Below are experts of layer 2 (counted from 0) of a mixture-of-experts language model. Rows are named router (the router's row for the expert), gate (a neuron's input weights, with its number), up (a neuron's input weights, with its number), down (a neuron's output weights, with its number) and show model dimensions 0-255. Each number is 200 + 20 x the weight over its row's rms, rounded and kept within 0 to 999.
After each expert's rows: "comes before" lists some tokens at least twice as common just after its tokens as in all text. This comes from a sample of Wikipedia text that the model never trained on. Tokens count by the router's weight.

# expert 35
router,172,200,179,227,220,157,240,158,189,179,239,196,203,178,209,228,237,168,181,218,191,195,232,176,201,154,216,233,179,229,198,156,170,187,226,189,176,189,211,214,195,199,204,170,225,218,232,203,222,177,211,183,202,216,176,251,204,231,205,166,215,185,194,179,202,198,221,192,182,236,216,175,202,212,214,208,212,211,219,221,187,201,179,174,185,192,179,200,162,162,184,197,167,218,223,182,200,177,158,196,199,202,189,242,212,223,209,210,252,211,206,182,233,184,187,176,186,196,184,192,181,186,214,205,191,184,175,191,202,224,200,205,193,227,213,196,185,204,186,187,218,193,199,183,162,220,207,170,200,217,168,219,192,198,203,220,203,183,183,226,214,204,193,210,191,177,214,182,239,220,234,221,196,222,219,170,177,193,193,210,193,185,229,231,176,207,224,176,213,209,211,215,205,201,182,198,209,214,228,229,226,202,162,188,234,189,211,187,172,193,194,201,210,224,191,197,170,188,218,210,205,199,196,212,217,158,170,200,202,195,219,186,200,227,185,185,191,174,182,185,182,203,184,186,209,222,189,205,230,197,215,236,206,224,222,199
gate2,184,163,192,183,198,208,183,180,172,213,185,245,196,199,247,212,228,200,186,211,172,235,225,197,205,197,193,211,212,187,202,208,186,214,164,193,166,209,236,213,215,242,223,203,210,230,235,177,222,170,208,192,193,214,211,210,198,217,207,220,199,193,177,226,220,185,207,210,211,218,209,178,213,197,233,230,211,194,211,214,176,256,205,210,221,196,200,162,197,179,186,232,208,187,221,207,192,187,198,170,196,217,190,181,179,222,177,200,174,211,240,219,208,193,210,189,197,185,207,213,199,196,187,200,199,204,181,207,230,206,179,195,190,188,209,184,177,166,241,200,178,193,164,201,233,214,184,201,198,230,184,162,204,190,236,173,202,196,179,187,212,210,166,199,169,224,184,187,240,223,196,194,234,203,210,193,205,197,237,190,180,201,210,183,199,242,196,143,191,182,225,185,213,194,215,194,193,175,245,206,206,192,229,218,210,199,189,202,181,182,245,160,186,224,218,202,236,182,192,217,234,200,224,177,168,209,216,206,194,208,162,169,204,191,191,193,154,220,180,197,153,197,188,179,207,199,181,196,203,183,213,170,207,196,205,183
up2,229,208,193,183,199,177,223,218,169,199,179,199,217,176,227,199,164,229,182,200,195,186,183,223,194,201,198,210,203,215,198,197,207,200,191,219,218,216,178,190,219,199,184,217,192,198,205,208,203,210,213,218,231,217,197,189,188,157,169,222,203,237,180,188,213,170,218,213,201,181,230,250,169,189,191,162,209,197,176,239,213,173,192,219,212,194,226,233,168,210,192,171,204,209,219,180,206,234,220,198,174,222,206,202,237,199,173,187,195,182,208,210,258,188,206,191,208,214,191,168,222,234,174,177,224,206,194,185,214,203,199,193,214,194,211,175,216,206,197,200,204,206,244,208,194,165,190,239,231,172,199,161,174,173,179,224,199,230,177,206,214,197,212,199,218,187,190,165,195,211,213,197,214,204,210,192,188,229,198,160,175,165,190,184,204,195,206,233,195,237,211,188,200,222,202,188,181,240,182,198,228,191,194,225,222,190,241,199,203,173,181,190,189,190,185,202,202,239,194,212,217,234,203,203,197,217,177,220,221,232,194,203,205,212,212,200,208,190,192,209,163,151,216,172,234,215,242,195,203,181,200,209,161,226,152,216
down2,195,187,221,207,224,221,198,177,233,193,215,170,199,177,177,199,217,204,208,208,219,185,192,258,198,203,172,217,197,194,207,206,191,176,202,208,234,216,173,214,166,187,179,200,228,228,218,224,217,188,203,208,211,191,235,217,219,228,189,206,214,161,199,210,182,208,213,231,182,204,206,212,210,197,195,198,202,174,209,197,185,228,204,197,211,185,225,214,163,201,149,221,171,247,223,191,206,188,179,200,251,186,217,175,202,238,209,217,207,210,206,213,199,184,234,168,203,193,202,216,188,171,230,191,202,217,171,179,194,213,187,203,210,199,192,213,212,187,204,173,207,189,203,200,191,180,177,209,222,158,172,173,222,215,179,229,214,209,199,208,218,170,179,215,198,200,171,242,212,261,249,181,196,173,230,195,222,167,205,179,196,211,206,232,203,213,213,211,164,222,186,211,168,181,163,219,231,195,187,229,194,231,220,198,180,194,179,166,221,208,184,194,218,178,210,207,194,216,226,173,202,191,176,212,187,222,177,186,213,197,202,223,168,230,206,230,178,194,215,240,177,223,183,213,206,200,183,173,231,205,211,214,177,213,186,199
comes before: "==\n", " |", "==\n\n", " ==\n", " |\n", " ==\n\n"

# expert 45
router,193,205,191,206,189,180,199,191,178,191,205,179,168,208,188,198,219,208,200,224,201,175,159,192,200,183,207,196,204,240,185,180,183,204,210,182,191,182,204,193,181,159,193,149,206,197,202,188,209,184,221,197,204,210,192,219,228,180,214,204,219,218,179,210,192,205,211,208,184,220,195,200,222,183,225,192,222,195,224,223,218,201,179,172,175,198,198,213,191,210,139,164,201,199,205,213,146,200,185,199,193,260,201,197,224,182,199,224,180,252,159,204,192,173,179,183,200,202,201,207,198,166,212,157,176,160,185,218,188,227,198,234,193,236,201,214,194,215,144,162,202,183,179,181,189,221,212,205,203,226,202,217,197,217,201,227,209,187,179,230,228,183,212,252,165,200,187,180,230,198,193,197,187,226,199,204,219,199,200,212,230,191,204,211,184,216,214,176,233,213,202,181,219,189,223,174,203,214,237,198,237,234,176,211,227,198,188,180,199,195,208,189,176,216,236,204,202,195,219,207,187,209,133,205,190,189,178,190,208,200,221,175,231,222,181,231,190,155,221,194,198,199,189,188,202,165,192,207,208,198,226,206,200,214,199,208
gate1,229,211,207,219,198,205,238,201,166,183,221,197,218,229,180,206,176,222,181,168,217,184,212,172,223,213,197,206,193,168,202,201,215,194,171,199,204,189,238,211,177,190,223,196,213,244,153,213,226,184,210,198,174,195,204,193,174,210,170,204,190,171,216,206,245,217,183,168,200,193,206,186,204,166,194,179,248,215,204,209,177,186,185,242,215,220,177,201,181,211,229,200,182,192,192,221,220,176,171,210,217,225,245,217,161,215,216,190,190,228,170,185,193,212,241,196,210,214,200,219,195,201,217,209,211,236,196,174,154,231,213,208,204,248,196,221,198,191,214,207,201,206,175,194,202,205,217,190,203,216,158,208,204,223,198,217,218,207,186,240,171,202,184,193,212,219,206,230,209,197,222,230,167,184,218,209,218,199,205,206,194,205,211,183,229,237,190,209,181,194,205,242,204,221,174,217,199,191,191,191,204,205,214,243,132,225,183,192,185,204,213,222,232,192,184,204,191,192,210,208,176,185,218,196,221,176,227,178,206,192,183,175,212,172,183,231,210,203,169,202,191,182,220,188,187,212,167,199,212,174,222,176,188,220,217,208
up1,179,187,196,204,206,194,202,199,224,219,208,198,211,186,163,201,174,214,219,164,180,222,180,221,196,239,209,192,214,178,201,222,203,202,224,168,217,184,213,202,179,222,216,186,187,197,218,221,208,197,187,207,225,167,205,243,225,222,206,202,204,178,261,189,232,199,181,189,192,192,218,210,200,219,187,231,178,235,240,154,194,218,259,181,192,191,238,210,190,177,239,203,168,192,222,221,211,229,192,175,198,192,203,235,227,186,197,204,195,228,196,201,218,188,194,203,233,191,189,198,218,244,218,207,224,175,207,217,220,243,218,218,205,190,167,183,204,224,214,198,191,162,199,183,192,194,202,184,189,198,195,185,182,221,201,212,207,207,250,213,241,206,197,188,159,216,190,221,188,194,172,170,197,224,187,175,174,208,204,160,200,188,208,208,224,192,194,179,167,234,174,186,210,192,211,182,201,201,217,198,209,182,166,233,217,191,222,205,222,212,199,214,200,244,177,204,242,213,207,192,206,219,185,172,231,195,207,206,185,205,209,209,195,226,197,182,214,193,227,204,207,190,187,192,215,230,184,193,195,256,186,225,223,218,214,174
down1,203,181,196,218,239,175,221,196,159,213,192,195,238,200,205,198,202,201,207,199,180,197,221,235,226,200,213,189,171,204,236,215,183,188,215,186,173,203,275,193,214,207,191,196,199,214,219,181,201,192,198,173,177,208,148,191,214,194,182,206,196,167,185,233,185,224,176,167,212,194,169,209,204,200,168,208,164,201,210,188,210,209,178,227,187,186,220,211,191,202,246,233,185,205,218,210,204,208,170,209,203,220,213,232,184,203,181,198,206,198,185,213,195,177,221,201,186,213,144,197,197,221,240,173,222,209,194,230,179,193,208,183,185,211,200,228,205,206,205,214,221,174,196,191,211,174,231,182,224,207,183,189,202,201,168,219,177,219,199,200,219,182,215,224,214,196,175,208,224,151,237,200,194,205,189,236,210,214,209,206,189,168,203,172,195,181,174,185,165,198,174,158,235,207,173,226,202,190,195,189,175,192,174,191,180,226,171,198,188,179,194,223,224,184,190,232,199,190,194,217,197,185,203,157,249,184,205,199,197,196,167,165,198,191,219,195,208,180,236,196,215,184,220,204,186,207,211,193,192,226,225,195,194,221,243,230
comes before: " the", " a", " his", " this", " their", " its"

# expert 0
router,211,192,162,221,206,191,222,175,168,209,202,172,176,199,180,192,259,164,204,191,192,187,229,192,218,161,208,215,202,230,173,198,189,182,209,194,202,162,216,194,191,191,197,193,205,206,208,205,233,222,208,196,170,203,202,217,239,172,221,183,234,195,179,173,227,209,224,185,191,180,226,183,179,186,193,188,251,235,200,218,219,200,175,166,179,173,182,215,168,179,150,204,196,196,228,192,173,193,190,185,174,213,177,189,217,221,197,182,182,196,191,184,199,191,178,189,163,210,187,198,201,174,183,148,178,187,186,175,210,222,193,191,188,222,227,207,215,234,187,207,230,195,173,170,175,198,226,190,190,201,194,234,189,184,204,211,177,189,200,214,209,201,214,183,170,208,208,187,219,188,254,229,218,222,208,209,210,208,183,189,208,163,200,195,201,204,209,177,224,182,222,211,201,215,210,214,232,240,227,222,198,213,174,189,217,184,187,192,202,226,235,196,192,223,192,222,178,197,211,195,200,191,202,205,201,172,197,213,175,237,237,206,183,212,185,192,240,185,220,194,226,192,190,185,202,187,179,189,223,208,225,217,152,233,225,229
gate1,183,195,184,182,233,183,266,204,186,217,206,188,193,191,189,163,232,205,222,198,192,195,243,205,195,189,193,179,219,184,207,181,197,216,172,170,222,222,202,195,168,167,199,230,202,200,207,212,225,211,203,214,216,154,218,182,191,194,185,204,190,214,216,204,190,189,226,188,184,234,213,201,203,212,193,235,185,177,221,194,232,205,184,193,193,235,207,182,184,194,180,180,228,214,192,238,209,221,213,229,204,192,215,179,190,208,210,200,223,148,198,186,162,205,185,218,234,192,200,221,202,177,209,184,192,174,202,197,192,190,209,189,187,208,205,209,177,192,186,209,171,190,195,135,206,207,183,212,203,176,201,202,197,178,217,176,221,183,207,176,204,192,178,219,234,209,210,162,187,215,243,171,234,234,185,208,187,203,194,200,158,201,203,230,155,186,233,238,197,207,200,219,194,189,177,208,220,204,214,215,203,251,186,212,221,180,209,217,183,201,192,157,165,210,237,231,219,187,180,213,202,193,194,192,179,168,216,228,216,197,191,189,203,168,200,196,162,214,233,185,178,231,212,178,224,209,214,196,193,214,196,186,219,224,164,222
up1,193,185,215,197,196,177,223,175,189,194,219,204,218,198,175,218,195,212,188,175,237,169,180,206,200,234,182,193,222,209,214,202,148,210,236,214,215,189,161,206,204,213,217,159,218,192,240,185,193,191,193,221,222,189,208,170,197,226,214,187,259,201,238,205,154,219,186,212,183,202,163,233,209,211,209,186,224,172,213,205,190,187,217,171,186,198,188,213,200,195,196,184,199,198,189,242,209,209,199,157,170,187,153,187,178,172,239,218,215,199,183,207,213,210,184,193,161,155,180,214,188,201,173,187,201,187,196,184,216,223,227,174,203,198,216,185,220,211,170,185,213,170,210,165,189,201,176,201,233,196,199,165,213,156,207,164,181,186,184,167,166,213,198,207,190,193,196,197,168,185,193,216,198,186,204,182,186,206,192,194,162,215,207,201,188,214,230,158,215,200,220,192,210,243,220,171,235,197,205,211,251,192,179,199,223,217,176,166,212,211,207,197,195,184,218,215,205,231,166,219,185,194,204,198,200,213,221,197,205,198,184,214,208,161,209,216,175,207,207,202,188,196,190,213,180,200,220,218,226,195,175,196,173,215,183,190
down1,210,219,189,193,184,178,222,181,241,179,199,186,183,203,203,209,204,221,190,192,199,168,180,188,199,181,188,237,203,181,206,211,209,167,226,209,189,221,202,204,193,204,235,216,175,199,203,163,186,171,206,154,228,219,178,181,212,203,198,168,212,182,201,190,179,268,191,212,220,161,183,203,190,249,168,229,217,216,192,211,208,160,199,179,211,198,207,248,184,171,176,226,212,195,191,188,183,200,218,192,201,237,183,210,201,193,195,233,226,235,176,234,228,177,168,201,152,195,192,199,204,177,198,180,213,162,166,185,211,186,187,241,207,184,196,221,175,184,190,212,175,201,205,201,199,200,181,177,213,189,169,169,209,203,215,201,217,188,206,219,168,158,203,208,217,163,209,247,213,219,217,188,205,227,202,196,185,197,202,197,241,180,233,167,192,234,176,170,225,181,194,217,204,181,200,170,193,209,206,197,213,212,208,214,184,187,224,158,183,202,230,201,216,228,216,228,221,213,208,191,184,206,210,205,181,214,193,226,195,184,177,183,199,202,204,176,219,229,201,174,226,207,197,195,198,172,191,225,169,191,175,189,204,204,194,203
comes before: " ", " \"", " The", " Total", " Win", " No"

# expert 23
router,185,183,163,195,191,167,222,174,169,194,224,185,183,221,194,222,212,185,187,218,194,196,211,175,229,156,214,216,170,231,176,174,202,185,229,191,209,174,221,210,161,184,212,181,204,204,218,194,231,206,213,183,184,216,190,206,220,218,227,193,230,216,195,181,206,208,207,213,171,232,221,178,205,195,224,208,217,219,226,222,176,216,174,170,161,208,184,218,175,162,175,194,174,202,223,179,159,182,175,189,178,216,170,214,218,207,230,209,214,234,199,186,217,167,175,180,188,228,190,179,210,175,198,171,181,187,199,203,216,236,186,212,206,225,219,200,203,224,185,197,202,179,180,183,176,209,202,173,204,218,149,227,213,189,183,221,187,173,188,226,230,183,215,190,175,196,208,166,226,214,208,234,189,230,206,203,208,201,169,205,177,170,242,215,174,219,227,167,232,181,210,220,197,204,180,197,208,224,219,233,199,214,180,199,226,193,191,168,184,187,217,181,202,222,212,215,178,199,217,225,177,208,179,217,186,190,202,222,186,222,227,202,189,213,190,202,225,186,215,170,207,175,185,182,206,205,169,181,229,187,220,223,189,221,215,227
gate2,223,187,194,203,178,230,191,197,190,179,222,195,199,181,238,198,179,200,206,203,173,193,255,193,205,229,237,201,188,191,182,177,166,199,217,184,232,211,238,242,242,195,203,179,217,222,219,233,172,198,178,193,207,186,179,193,196,207,201,166,156,189,215,207,178,193,202,261,169,218,190,208,199,205,186,205,211,201,215,214,197,198,194,200,221,210,195,211,170,217,208,192,210,225,182,187,213,217,208,213,186,234,233,204,248,228,232,160,234,203,207,187,225,181,200,200,178,184,212,166,217,186,158,211,210,199,194,190,235,200,203,183,184,198,198,211,171,202,244,216,201,220,165,168,183,201,222,233,215,206,215,223,197,216,199,179,182,208,215,187,209,179,207,210,193,196,216,207,209,210,198,190,195,206,227,200,229,182,210,188,181,201,210,184,217,194,205,193,222,209,249,154,178,171,221,183,219,196,212,199,177,177,203,202,220,230,193,195,205,172,199,177,213,237,217,173,212,185,181,227,206,167,206,230,196,211,200,144,204,176,203,214,181,186,187,183,188,217,194,172,179,233,174,186,203,177,198,223,205,224,240,216,192,235,217,199
up2,209,255,187,169,179,202,234,209,175,167,179,188,198,171,211,202,197,192,230,204,202,201,198,195,199,237,204,228,222,200,178,152,185,187,167,176,205,224,188,181,201,223,185,189,218,171,222,187,188,209,226,173,240,217,187,201,189,204,210,172,201,205,209,214,211,210,197,231,211,210,190,212,168,172,209,193,200,230,206,200,228,180,163,197,211,203,225,167,199,198,174,207,231,200,232,232,210,212,204,194,178,238,215,215,218,169,217,227,224,197,197,161,190,184,222,249,243,190,166,226,212,214,209,180,176,177,212,219,243,177,175,202,190,201,176,202,197,194,218,231,217,201,153,205,210,187,153,210,186,201,204,180,195,186,195,200,197,193,182,186,173,175,208,226,202,178,218,205,164,201,198,189,204,208,205,196,181,196,182,174,197,201,152,214,189,190,189,202,221,188,164,206,230,181,162,179,193,168,239,239,185,211,191,214,221,219,198,199,192,218,201,211,175,241,183,201,205,227,174,224,211,211,214,205,174,191,224,210,203,204,223,191,218,214,226,208,190,218,209,224,190,228,224,176,216,188,185,201,176,213,193,225,209,203,211,162
down2,204,190,219,207,140,248,234,224,177,187,217,235,198,215,211,220,176,201,213,230,178,216,214,198,242,193,169,251,209,210,157,168,207,195,227,204,206,200,216,198,209,193,227,190,194,181,194,224,203,163,186,199,211,187,207,187,184,180,196,227,200,186,185,197,208,190,199,192,179,232,195,191,206,217,179,209,180,190,223,187,211,247,227,195,209,201,208,220,219,218,187,207,175,205,179,189,250,190,213,212,185,190,205,229,222,217,215,229,190,169,211,229,233,202,201,155,191,179,173,214,184,228,211,213,188,179,223,210,227,179,183,171,222,218,229,216,184,209,193,189,214,232,226,191,185,219,178,209,163,209,185,219,205,211,202,151,165,186,163,199,219,184,208,235,175,217,220,192,214,218,196,177,209,192,169,203,208,164,224,226,185,208,259,221,204,208,204,178,196,177,196,188,217,201,229,189,208,192,210,219,206,169,190,215,191,205,195,200,198,195,187,187,207,236,204,184,197,163,216,213,200,207,194,213,206,235,180,196,198,172,201,239,198,202,180,177,187,177,195,192,211,205,185,203,200,207,181,223,252,221,218,182,218,218,171,211
comes before: "2", "1", " |", "0", " |\n", "3"

# expert 39
router,185,182,164,194,190,164,223,173,167,192,225,184,180,222,190,223,214,184,190,220,195,193,214,175,230,157,213,214,169,232,177,172,201,182,225,195,211,177,223,214,163,187,209,183,209,204,218,195,240,204,212,174,184,215,191,204,220,218,226,189,227,216,192,185,203,210,206,211,172,234,222,180,203,194,226,209,215,224,228,223,179,213,172,166,162,208,180,220,176,164,174,193,174,204,215,183,160,181,175,186,178,219,170,213,216,207,226,206,216,235,204,187,219,166,174,179,189,231,191,180,211,185,202,170,178,183,200,205,221,233,189,214,205,227,220,201,200,223,185,191,202,179,176,180,175,211,196,174,206,217,151,226,212,192,189,220,188,177,187,228,228,181,219,184,185,198,208,169,226,212,209,232,187,227,207,201,209,200,170,201,177,167,238,214,176,220,227,166,231,182,208,225,196,203,181,195,207,223,219,234,197,215,182,202,224,195,187,166,181,192,213,179,203,222,211,217,177,195,213,227,178,209,178,218,190,193,202,221,185,223,224,202,190,212,191,204,224,185,215,169,206,177,183,181,206,206,171,183,222,186,222,226,185,222,215,228
gate3,198,178,136,209,231,208,162,200,171,210,206,177,196,215,202,233,213,181,210,218,197,186,168,204,189,212,190,216,192,201,246,211,183,191,208,185,196,217,201,161,198,194,204,204,175,167,190,170,210,183,194,199,221,210,211,213,204,227,219,173,192,218,199,211,191,205,200,218,202,245,222,167,235,203,196,213,230,199,235,197,210,182,184,212,187,207,231,212,235,198,217,192,190,202,233,210,197,174,210,186,204,227,220,223,228,223,215,227,201,182,175,178,198,183,203,221,233,223,186,209,223,213,210,168,234,163,192,242,206,219,176,212,198,198,187,195,220,216,219,204,197,208,187,190,215,212,186,180,210,179,205,206,208,192,184,204,204,186,131,208,189,206,230,251,208,208,208,183,199,210,214,216,219,159,157,187,179,191,219,202,198,202,200,197,173,249,206,202,143,208,202,217,167,202,183,202,203,200,224,210,234,226,185,150,220,213,200,204,197,222,201,218,211,225,193,180,235,211,204,163,195,209,192,209,181,186,240,189,230,196,198,249,217,212,235,198,205,206,223,219,204,212,182,199,171,215,209,196,191,207,217,183,184,210,164,195
up3,183,220,196,190,188,247,208,165,201,213,200,203,172,172,205,195,224,208,178,156,194,179,177,192,184,191,202,215,191,189,172,211,192,220,191,203,188,201,203,171,219,241,188,201,247,191,199,198,222,228,163,204,204,173,226,171,175,238,211,218,211,185,211,198,169,172,247,200,208,160,240,194,194,156,174,200,234,233,201,174,179,200,200,196,184,193,200,212,213,192,196,191,185,229,222,214,212,194,167,175,174,204,183,185,185,218,174,200,218,198,239,186,164,224,201,194,201,194,214,165,195,228,218,216,210,233,209,180,218,200,215,188,191,236,198,180,197,173,181,201,245,228,203,214,212,192,196,204,219,194,198,226,192,205,184,235,208,191,203,212,163,176,181,201,208,190,179,210,191,174,227,161,245,227,198,202,203,172,233,210,194,200,200,200,157,188,225,167,194,238,226,218,199,222,215,241,226,192,214,211,202,219,233,209,193,197,177,211,202,208,188,204,208,215,191,205,213,198,209,197,189,232,197,208,177,204,175,184,218,213,163,237,222,160,195,185,232,207,184,199,194,193,214,215,180,211,178,195,198,210,217,224,195,170,181,237
down3,219,203,220,184,198,162,183,148,230,189,176,207,201,186,206,190,200,191,242,185,222,260,179,162,177,201,230,224,186,211,218,173,194,203,189,194,200,178,197,161,199,191,207,164,191,209,195,191,207,158,209,205,175,199,212,200,201,202,182,222,183,190,215,188,230,171,207,225,210,168,187,214,226,195,226,222,202,190,223,235,181,193,188,264,211,194,194,226,188,210,190,235,188,189,185,193,205,229,205,181,208,188,173,202,212,192,191,201,229,238,217,197,213,202,187,211,201,187,211,233,210,192,235,191,173,224,186,171,197,220,196,193,197,175,218,218,198,192,202,207,225,206,196,190,201,212,214,196,202,218,230,209,175,178,178,195,202,213,181,198,188,146,223,213,208,200,176,214,192,194,204,189,192,207,167,226,177,186,189,212,203,207,208,165,191,221,214,219,186,186,187,212,190,229,184,235,198,200,223,211,237,206,222,183,212,177,191,198,245,194,190,221,167,195,194,165,213,196,152,220,201,239,245,181,197,235,210,163,200,228,217,197,229,176,216,229,219,194,250,223,178,195,188,220,198,205,194,225,207,214,185,200,221,158,209,214
comes before: "1", "2", "3", "4", "5", "6"

# expert 40
router,195,195,199,195,197,166,218,177,177,179,206,185,184,210,193,233,252,190,224,199,211,190,210,137,246,174,196,199,163,222,180,171,194,213,228,181,214,199,226,204,170,207,183,180,201,202,209,217,211,214,186,203,219,197,185,203,230,230,202,204,230,200,174,191,189,203,239,199,189,215,201,175,218,171,219,214,213,225,208,218,207,214,181,172,200,207,176,194,194,199,172,173,189,225,237,204,186,197,193,185,172,209,146,224,213,206,232,167,230,218,186,183,209,176,208,193,207,224,206,168,189,185,205,176,186,182,226,230,211,224,204,192,200,221,204,191,225,212,187,203,193,226,208,170,185,200,181,212,191,235,159,236,224,203,169,204,189,179,202,203,217,209,184,191,188,193,208,170,226,207,219,255,191,207,212,171,209,174,173,225,195,185,223,204,175,223,215,190,261,183,211,221,210,172,174,198,214,217,197,235,213,200,172,203,219,241,182,203,201,172,194,199,184,199,181,202,162,172,239,213,208,193,187,194,177,214,203,221,168,204,216,203,197,186,220,195,228,208,197,206,190,153,187,184,202,219,191,183,230,166,217,203,210,202,200,217
gate2,225,218,188,228,193,190,188,197,184,209,216,179,195,185,210,210,202,206,154,213,192,207,176,178,194,203,224,219,195,212,223,196,202,221,205,174,224,201,148,194,170,214,198,173,154,204,194,189,224,227,199,194,221,219,171,213,192,218,227,219,206,197,201,202,195,207,216,203,207,219,224,211,203,188,209,213,188,211,184,201,221,236,208,174,197,204,179,220,171,210,216,181,180,179,224,186,232,179,212,189,194,138,241,215,203,161,199,145,212,223,158,192,215,137,185,210,205,180,177,212,197,215,226,223,188,208,198,190,198,222,188,199,201,199,190,207,174,206,200,203,184,175,213,227,198,217,202,198,196,252,213,207,237,216,174,173,212,213,179,249,195,224,185,192,227,197,187,216,206,200,185,175,197,194,208,218,207,183,199,219,198,207,215,194,206,209,203,243,225,202,217,174,210,175,181,221,212,201,221,215,222,229,217,199,206,182,188,230,190,207,174,198,192,221,203,192,196,188,183,201,212,184,211,159,171,189,211,195,164,181,174,183,227,163,207,205,187,202,211,201,221,162,221,173,224,231,164,245,219,188,218,236,231,240,177,184
up2,187,206,186,216,209,248,228,187,197,230,227,188,233,199,158,192,200,199,192,174,193,207,211,167,175,182,218,207,167,199,200,181,212,199,199,188,226,173,187,231,171,192,214,194,186,213,178,148,158,234,191,200,189,150,181,214,169,214,204,229,204,197,184,193,224,188,189,191,213,236,195,186,203,194,196,213,194,192,213,160,144,204,214,185,197,211,192,225,208,199,171,219,198,194,184,214,220,191,200,220,209,172,191,167,183,187,222,179,183,220,168,173,188,173,165,196,204,206,197,229,219,190,181,189,164,170,176,170,195,225,182,150,201,201,197,221,144,196,208,197,173,190,217,216,196,199,190,211,233,205,240,211,191,191,227,187,206,213,171,230,193,174,227,232,185,188,193,218,188,201,225,220,199,188,155,168,180,207,220,200,184,194,199,212,199,209,218,220,187,195,200,239,201,193,183,178,195,183,208,176,207,192,191,201,208,186,220,212,211,183,182,236,226,190,197,206,207,208,178,236,233,190,179,223,198,220,198,188,187,182,231,216,193,187,216,185,184,194,209,240,204,174,203,186,212,219,202,241,231,235,239,212,207,203,209,190
down2,210,170,245,195,201,163,169,195,216,234,183,205,194,190,176,166,195,223,216,167,177,221,163,191,211,233,196,205,185,219,206,182,179,207,201,191,253,222,217,227,202,209,196,192,205,215,170,194,180,194,186,203,200,237,207,186,167,203,188,202,200,196,229,199,245,204,214,210,223,198,234,221,183,164,185,211,217,204,193,226,218,202,189,199,186,198,209,196,190,173,169,184,215,213,213,182,193,212,205,217,183,210,206,174,206,167,205,244,212,229,180,172,180,209,245,249,200,198,214,217,189,225,211,204,194,159,264,206,199,186,209,185,199,246,191,157,206,212,213,234,166,215,208,175,196,212,206,229,208,192,219,191,171,204,192,162,219,206,226,204,204,207,181,166,187,189,191,219,211,213,204,193,223,217,194,238,213,167,208,173,214,208,212,202,199,198,220,245,207,183,186,180,228,201,207,211,213,205,177,215,210,234,194,215,179,212,196,213,233,216,205,190,193,206,200,177,237,197,215,217,202,174,175,190,189,186,177,215,201,205,216,264,214,241,195,168,200,208,174,187,197,206,206,237,174,205,188,201,198,199,197,193,216,219,182,195
comes before: " the", " a", " his", " example", " be", " her"

# expert 4
router,198,199,174,193,162,180,212,197,189,194,212,179,195,207,168,234,181,190,168,201,182,196,191,191,236,172,235,202,162,231,194,174,221,212,189,214,200,183,192,196,210,200,178,191,215,187,187,188,224,214,211,196,210,219,224,246,198,204,194,194,216,216,205,193,171,227,201,173,203,218,221,198,206,227,242,213,198,213,214,201,180,231,184,170,170,185,188,254,200,172,168,191,192,222,218,189,192,212,188,191,168,193,205,202,211,213,201,220,215,192,214,223,203,135,191,192,212,185,213,182,191,200,218,198,178,185,191,225,216,206,185,223,193,231,201,201,185,252,157,201,174,200,202,166,172,233,211,204,195,225,171,231,211,203,196,220,197,212,193,216,223,186,212,176,177,222,234,175,213,245,209,244,214,224,192,213,229,182,193,199,213,184,230,226,191,216,222,198,214,212,220,246,185,192,198,179,203,243,187,216,187,210,192,185,208,194,210,192,223,218,203,178,171,239,212,206,201,227,216,214,158,191,204,201,188,193,199,189,178,204,219,168,207,174,146,199,228,198,204,156,219,185,204,190,206,167,187,161,217,173,207,190,203,207,216,195
gate3,242,194,202,173,184,186,210,197,176,205,216,198,226,199,149,242,202,199,220,218,214,184,216,184,224,182,214,183,184,234,214,215,217,186,211,197,225,208,208,191,199,178,204,182,211,193,186,221,230,205,191,177,221,188,167,197,191,194,181,217,234,180,196,168,233,181,177,192,256,214,192,214,228,172,191,193,177,197,189,180,194,203,195,216,225,170,215,175,194,198,207,210,222,175,177,193,204,190,227,207,188,192,220,209,212,244,197,213,187,204,190,208,165,187,224,222,208,196,249,221,230,244,189,222,201,223,196,228,212,203,153,183,201,214,216,186,166,180,182,189,223,198,199,204,196,183,196,205,186,208,215,206,217,185,215,196,205,185,234,182,189,210,206,204,243,225,172,207,200,214,179,223,192,207,214,223,224,202,210,195,209,183,252,225,167,176,216,213,201,189,190,187,197,232,180,201,206,218,224,207,178,188,190,186,222,223,171,217,210,196,205,190,209,218,201,157,217,161,217,195,191,161,183,214,192,183,228,196,184,216,168,207,291,179,186,228,202,209,175,176,225,201,194,198,185,185,215,231,214,223,207,211,213,218,204,194
up3,198,186,168,202,178,206,164,187,170,186,219,207,216,173,150,239,201,220,216,219,190,204,181,190,248,194,149,209,218,193,213,167,220,224,187,178,202,179,166,195,212,189,195,179,175,209,182,197,205,205,201,196,217,224,177,223,203,224,158,213,246,168,166,200,193,182,206,185,207,191,187,235,219,202,168,204,206,184,153,186,213,183,188,191,237,221,242,196,208,222,189,211,203,190,206,212,209,155,221,201,192,226,201,206,230,215,153,201,226,181,203,180,186,197,215,208,209,197,218,232,218,199,179,228,200,220,197,209,206,226,191,186,181,181,197,198,188,207,190,210,181,198,208,223,191,197,225,199,205,183,204,267,202,189,193,215,192,199,184,169,195,206,218,207,211,209,185,187,178,231,205,217,226,217,202,203,217,197,204,190,204,211,211,213,227,231,210,185,181,189,183,164,198,183,247,221,209,207,190,233,197,210,184,196,177,226,194,205,155,172,221,196,170,197,213,217,245,211,216,178,170,185,188,223,205,165,218,195,198,213,175,219,233,168,201,184,246,208,207,155,185,223,194,194,184,174,207,203,216,211,191,202,206,215,221,206
down3,209,201,192,209,229,182,204,183,206,199,204,201,202,200,205,237,214,208,160,204,222,189,198,192,197,261,218,203,179,180,224,207,163,188,236,178,200,200,193,197,205,210,136,167,209,206,221,197,174,179,205,244,200,202,193,251,187,217,199,209,226,211,211,206,194,201,197,210,165,222,179,223,191,193,207,201,201,214,223,207,171,227,188,210,177,195,184,196,204,212,184,209,225,223,196,170,180,219,196,200,215,217,183,182,221,152,174,218,191,213,221,218,215,172,200,200,160,186,188,188,163,204,205,211,213,219,177,175,228,183,190,177,200,215,209,187,248,176,220,201,211,187,179,209,226,226,197,183,260,197,207,223,206,191,233,189,199,224,190,193,195,204,189,208,181,165,227,209,213,201,204,181,177,215,175,189,185,206,193,176,227,175,207,176,223,168,180,173,183,222,200,228,207,190,186,177,230,203,232,175,227,215,218,207,221,175,218,185,209,187,205,207,210,188,155,204,209,183,195,211,207,201,238,191,192,228,213,201,175,201,236,215,185,222,167,201,132,200,205,225,190,226,197,196,225,215,202,211,205,223,183,205,158,204,171,198
comes before: "1", "9", "0", "2", "8", "7"